config = dict(
    num_hidden_layers=12,
    hidden_size=448,
    n_experts=64,
    experts_per_token=4,
    d_expert=112,
    d_shared_expert=0,
    hidden_act='geglu',
    moe_layers=[0, 1, 2, 3, 4, 5, 6, 7, 8, 9, 10, 11],
    router_score='sigmoid',
    normalize_top_k=True,
    routed_scale=1.0,
    balance_loss=0.000129,
    balance_bias=True,
    router_noise=0.1,
    router_logit_norm=2.0,
    router_bias=True,
    init_std_router=0.00857,
    lr_router=0.00092,
    vocab_size=31770,
    norm='rmsnorm',
    norm_eps=1e-05,
    tie_word_embeddings=True,
    optimizer='adamw',
    learning_rate=0.000514,
    beta1=0.95,
    beta2=0.98,
    max_grad_norm=1.0,
    batch_tokens=[32768, 65536],
    max_seq_len=1024,
    train_tokens=1006000000,
    max_steps=21246,
    dataset='wikipedia_en',
)
Below are experts of layer 8 (counted from 0) of a mixture-of-experts language model. Rows are named router (the router's row for the expert), gate (a neuron's input weights, with its number), up (a neuron's input weights, with its number), down (a neuron's output weights, with its number) and show model dimensions 160-191. Each number is 500 + 25 x the weight over its row's rms, rounded and kept within 0 to 999. Numbers have three digits each.
Before each expert's rows: a language model's description of what the expert responds to; "comes after" lists some tokens at least twice as common just before its tokens as in all text. This comes from a sample of Wikipedia text that the model never trained on. Tokens count by the router's weight.

# expert 31
Description: Number digits generally. Digits and number chunks within quantities, decimals, vote counts and times in sports or election tables, such as 4 walks, 47.6, 2,585.
comes after: " ", ".", " (", "10", "–", " $"
router:532476501471463541493472509515495538476501532510490500463475483519487477531463486472517529466517
gate0:517511496523539520556514475480531501514490482519514493530515497486507501505485508456473517478507
up0:496496531490506520539475481500549520486506492524501470525502527483542467532480506454490555438473
down0:488521483513511505488500467522471489469484496515490498459470431507501473488453483538508474508492
gate1:535507490500522489494474488509542520465465497452474504507515509493547536522508508512548478473492
up1:553517506481527512492469514544511530508479503501480509475527512520530525535506521514512489473492
down1:471492490495458519517478463509471504482482490432503544496477523487487545528517494507529475526478
gate2:470486511513538498538506493518515467506448531521498511502503502527532489486492474510519490469481
up2:503466490473497502519525514498490526491503462492453515511519510531484492498460512490484477459496
down2:477528539439459525510493466503509566537497519465502496453499512502523547490507469524517506519518
gate3:526478467532537510493511470485497542483523514464500499519507477479525530481518514518504494466531
up3:466474499488519503496505542437497497492522514476506496528502494477509477512501462497466445488495
down3:526527516487497548517475449515472484512561482500520480471484458472478513451474533511532494491494
gate4:509521493536557530526500490490495556494490513492466519517506473547494509488508470529538501491460
up4:487514500427476503459498437503485503494514484512499497514498507495493495495461562490486518468490
down4:489477496542537521465488487497507467477495472527518481479501497494497474479498494489429487524515
gate5:542495466526519531460499504450493551537546513510500484536511504501507491477495477469490500483515
up5:492502501499482474495535513474509444485488488470502520475495499520468490474512480460531450508496
down5:488460510504487485500545468536499493475497460492453469505459497578483492467514528505498483451511

# expert 52
Description: Infobox field labels. Field names and colons in infobox-style lists and headings, such as Born, Website, Release date, Location, Synonyms, Succeeded.
comes after: "-", ":", "\n", "\n\n", ".\n\n", " =\n\n"
router:497508521491488477486518511516481535497498484476505543504490513474509481475491528490473505478479
gate0:526504517487503524505498482481481514559469491488536532532563512535511479485488468446477506511461
up0:522512504515521555515486501466472492565465463514499574518537524518533520478504483470478496498474
down0:548496510494495510466514490486515506485509507561485493454505512510508483511555540492503547488502
gate1:465484484501518538524457496557494512507492470535493520530502475467509483508498484514483506480472
up1:492504445519492499487487519517486491492492476518476511498502513484513527517505496515461455502493
down1:470475500460499510515451485516464485508521517519513467511501524532501472497513524516502531508488
gate2:476519493507542511520515484518524519461520444473515492522505475482481507504464504546482518458479
up2:488537508536506513501464526527487509504517498458478472462486461479465536487484466503461493529464
down2:523482485437503469460527486499499535487476500528470502544469476495475485497530462521492513497495
gate3:498538533498531554529513500477502516484461477501518493490510523540455502526476514523513481467505
up3:512481475511463469488484522505496539529501526512429512502507459484511490495503475477515536503463
down3:512534503488508508512496516510538480513516494574486489523492441529506558518491484488502522493528
gate4:484509455510512493522500517528524508455480473518531490509475497439509485521526517491500511511501
up4:512453478490533518515539566524531529502502474503502463483482518436453542464509497527536527492486
down4:477543491495469554499488549522468498492500481507489502479504484512468428490537488531518496523487
gate5:457473498498513495540497498546489494479487501482533515457534515478467544496491502514482463478490
up5:501448525465536544554510522509498524498473521510487512517515496505455518454558538463508534512491
down5:498485463533472520497514538511459523515505481512490531525527482467511501529508500454499524488532

# expert 36
Description: Definite article "the". The word the or The after prepositions such as of, in or to, plus United States, U.S. and state terms.
comes after: " of", " in", " to", " on", " by", " for"
router:444505482501557579489497515530505560439490481481476519498480509495486502474513496518550466489494
gate0:535517486535571488507502503536473545519540476491493483472450513533489494514500462493470518495486
up0:465516476536460482470496495505516485555529483505517483501512538482525541498535478509463483494510
down0:459508520504526510512473541512474513473551509510506506499505476461507482507451494472513501505485
gate1:538520496481545570505489456497519493467487480494491500474464488458495507435487507488519461465511
up1:527506421469515518491530515498471544493546513514524458514499486489509524488544490526464500508530
down1:493489510469521500489496481508510514492482479467506505486483551532490481483471497482520478524521
gate2:510496468517537509504462546531522532475501493490489480479489492489521546459526536559506500502463
up2:508552480510521533462532511493459521488496487508520549478479497531455491498526570516559489513519
down2:487499485477505509535498486507517498524535512460544465478522497473466508548507470508456462494471
gate3:460479497476522514525489480569557482461487505542486527497460491469489532478504498485502467531511
up3:510467504532528503520486524463487493498487488526456509450540477503515549534519439479466524483486
down3:532521484489509510479500511485505496469513516465515507520521519550473461457519531515501468468525
gate4:490427480532551548472532516526508523512503474517511480453497478485537473467451490495487443499511
up4:483501518502424479518502488479464478494518540486494489533501504506485525511552493512488534519500
down4:486498485493510525500512500512505500485511483470537483538528480507490500518498484488476494489507
gate5:474546502516543511504513520487460515472496511513499499453483519486448534500494532510536519491496
up5:512478486535438494480529500508527462534530503510520483539510461508529491516539504518465479518486
down5:515510526529506496477510495493509510468532512535535489529484529489494486471493484477519507483472

# expert 4
Description: Coordinating conjunctions, list separators. Words and marks joining list items or clauses, mostly and, commas, or, but, semicolons, ampersands, dashes and table pipes.
comes after: " and", ",", "\n", ")\n", ";", " well"
router:469477500482485505478519498498522480531468506540484436509535523505476514499487468483515518457476
gate0:518526552510482515498555535445562512486494472479488528488535510491454525497491471519469477489521
up0:484517511471495493489511559497504471508479503469452495496494515522453509468497493500471474475494
down0:523530501492518490501489494514495556519533512490478492515477518486534505515464508502509519487473
gate1:503520486509515476507483481515541508510480516515536496518537542543522502582518508531530529500486
up1:520486484529508475478484533479534517490542502472507513494501497587495491506531473451474508495505
down1:484471477533445497514501500520486444516467473476517495547506551477501522487552488484501481521470
gate2:483490526509495536509499496503487519503506498444500516557510522485544473484543509490501489526495
up2:488513504481498500502481483478479500551519528515501479510570542505486508523573466553466494544491
down2:518508483452460495505502539510527525499514505502499457518488541494530500541487545468534483462507
gate3:473491512503510507511526501488525525510556464450486463531487507487475497470509490516495495476511
up3:529538546504488480475478497484487489487467504466555541519529494479531470543499523461500550488494
down3:514477508526488433504478552564515534473476492493521496490473488530486472478483529549488524520538
gate4:544529445518522523523528468493502522477483494516544449486506500534501526510526536438526510493515
up4:530513480499474522514526479474492502533508524497537505487541515528487506542526506476466492484521
down4:499501540492492485455571525536540480506454493496519496491547478495502508521529488495476482472497
gate5:490481439490511477473509518525515484528500452495469512520512527478546515461538484500461504524494
up5:502500490455498499506509515536493497477472493495470500485511589521504515485520503542495487552498
down5:474474488531444470551491512506525438519541484535548511495504510506549515511513503492465516509520

# expert 37
Description: Table cell numbers. Single digits, decimals and spaces in stats and climate table cells, the endings of years such as 07 in 2007, and construction words like built and designed.
comes after: " ", "20", "19", "–", "18", " +"
router:520513507525429455483477497506472486494541538476512488468506513504476517508514517527476535531518
gate0:517502463512536507495510515512515494508465431460517533506511522445505505445509522476521465495477
up0:513504508496509497498533563553540505505499446462479493517508506478533426502487466503475537499495
down0:454469498531472485456454488529478452483507535526474506498473461533498473487530464503565459505483
gate1:495485486478482505472472512497462536536496476493504541540524492492478527515481495524501499496503
up1:487544438510523480483491480536473483499526535507472529526525573497524462520473539528440459498516
down1:491489496500537534525536531470525472495477485549473498447477479489551554515489456486484547542478
gate2:449546468522497487529523511545555571523459505478502478510505497463495515520472481492426510457515
up2:495454543515511524499490515483462436478530502524503479499512547526480485492502498530532510523487
down2:493483483529488493502499509497502528485506481495482481526528550460488566539474489477471477482477
gate3:479479562546526497528544511469504521510516506504553514530567511536522458541491418491494519501476
up3:521518470474481479517453494526522493492490498522480480478435500462467535474509544498497485495521
down3:536500532512478524467478493474547448487494473494534476515490466525523477503447535436474504516515
gate4:500488495552510513532512479492495500486507508487485472478515537473504551514498482505524522483476
up4:511524491531506545487480499501527478525494523508512480489510541508452519501499472496521504520483
down4:451456497533486466523525536500494514489520519486516521449490528530492539510473572490522448500504
gate5:495504492554533492480521459484494545449515470511517539517542481490482508494553516476509503556525
up5:527439473509497467503513473499488539515533469492519564520476507528470480488477510472510487512490
down5:478525506520527417523496560477523490500478522490497504474489462478545500498526515515481488494518

# expert 38
Description: Past auxiliaries and closers. Past-tense was, were, had, been after he or it, plus closing parentheses, quotes and year starts 19, 20.
comes after: " ", "–", "|", " was", " he", " it"
router:510479486504436540489442495509452501500534508521506473456506470513521529529511500478489531521533
gate0:545501499435500521465516493476499495471483464484582492513573519526523497495517496475493526523497
up0:477469563461486513443523530516502502509500468516526512524526481503526492515527524471455487507525
down0:498495507516504500510508470502480516493532519507460503509492504481516532456520505491486487511515
gate1:526506431505506484527470477493531548496511480471532500527515448458486478492473479488491502473500
up1:510530509511483525473489563494487503492493525490520531482499536503512514523515499474493528469460
down1:471482499486545458558479453491495502487491523476479374538504474509514509515544503503515521513529
gate2:495488499507486518480475536467499521473482512482417526528508499485567484540525453479479470469529
up2:504453478485497497503469525506515482548541518487527496494511522495481465447524532425496540525512
down2:514505520550491543505510487514459483512462480508543504507508488507494492497445415500438475482506
gate3:510533508501495523567520501471533514478546475533463526507492502479502498486578490537489506470538
up3:509465518489487557575566532459465494484526519497468491520486526506476536496514497509503474500551
down3:539504474538492431509478472464515503492484505514468498463543501523556474505535505462544499505515
gate4:507474469496508521508477506491528481500480441554502527474513446490516494515478502477471479478485
up4:484486460457506479484492504525487519463508468562514463508493503495510483474511464437476519452480
down4:512499519531487508511482529505468531506480529463521519491491451489516490530457516492524481447518
gate5:504493482525528488494465539513514504528534515490488457459517533489524516496513486485453494520514
up5:526469529519538481518492520496521503504514524525484467449524538535485539499528511572463524506509
down5:520528460503472478482490485498488489474522469504554501527465493496501466473463497470487505477511

# expert 61
Description: Determiners and possessives. Articles, possessives and quantifiers before a noun phrase, such as a, his, its, their, several, another.
comes after: " a", ".", " of", " the", " as", " is"
router:503517489489577444452469510481528479528497519457505494527511518495496491495533497501487494474509
gate0:486536478545531500471471509505469474504496475481509568518503528478478511476542465461511509475479
up0:491529471537508457457500519483482469522466474463519546499561503492484530471506457461504521498523
down0:465472479466489490516492486516484510501541585532487525434465480528490482496488514513465502489511
gate1:506527464474527483518516454509564506529490517492546541511485494508491488509453528539447518457533
up1:505503513497497510477520481490511535449486502502509529570519461467486472502513512500513499487481
down1:455482536504507487530495529538510470513489551495504494513481494551521472513501517497542510522478
gate2:526554468488535503509457498490493498481505505475480488518490551464515485464543494494511518477476
up2:503463515501434488485548488501536465523479506519491555499488467498479510477523488474485519502494
down2:512472504519489552538513469496484521465497515500486539514484466482491466503499520527490526492481
gate3:485492525499519475484577465486488497505493470490542513502496496523525464480580497489500528480445
up3:521484488509551512496527495520468514490533465548504476491517518525556490525479491523479458486505
down3:487480527469461454442539491495501536512525516464450471491511523504531490480493469497486514508486
gate4:478506463474512511452489468517543475479504477468465451496517515500537490483471520483493507464473
up4:485534478514502521467482488482533490495502493516499450507506530480476491476446506476505496471469
down4:512496526475443470479517497478505462459512506490499491475500504506528510530480509491471548547467
gate5:534495477487537481448491486515476492514500503487533474479482513502540487497480482483496472470535
up5:531500532483466509521477487471522473513524493510500486551505482477469461439522507489471453466510
down5:485485516488545449568484475499522489489554529478468517457548472508535480484533543498511509523521

# expert 60
Description: Space before numbers. Bare space or opening parenthesis just before a number or year in tables, lists and prose, as in (2007) or Born (age.
comes after: " |", "|", ":", " in", " /", " on"
router:479439496459482395485504503495498494524491467541511503488502497509519504483559524531499517484533
gate0:513503501531539479492473496530512544515520428542502480477541505466527470457528470515454519480460
up0:490459499513554495491508477500496565492523435517523478477530503487529497462526505549446498478483
down0:468472475456498503470513533536527537492521489536525525518507563469488524520528503532482488523513
gate1:486513524497500470525538479489481509499479452524442503503501506481491523457476512488495476526487
up1:493486495488547493532502467518511486512476442502478503475488477510494524465508508501523465506482
down1:481530508522497518508461526456502502538474505480505559525482535514508491550500482524499497475508
gate2:522565520506490494512473466498490500487465499504489450502552562486464522484518485514507480501499
up2:518488498513479497479527476465509505495563532454497513471482470540499503506474483513536523501511
down2:504518498537503488482491501506513529491547483527507479477517458506505481507484521490486527553492
gate3:476462480457478554504483485489491528488508489504503509519497529473522474510472467488526523467500
up3:477477490446494542533493512507485500515520485481509510495479502495499497497504509497518486500480
down3:469502508508477488498503465519506504493488527510488498537478477495542486440511557506455518475491
gate4:474452528498508493498508513521497518508484496535494499507457522483549467547509472551495554492464
up4:489541499521492478517500486479509447496514478450494477488477480541513502524490507477496503512496
down4:528551496504490470459477504491492487468535555501511477478496496472505515491543504496514495487503
gate5:476479505532529539525493495462549524463476483525467523486539530528459495492480540474502443513487
up5:517491486499478502479539525520472484487520513517468492486521501502498491452506482517477483451495
down5:532498454462491504489495514524528479495533553471475479491528458483524460531479521461509489511572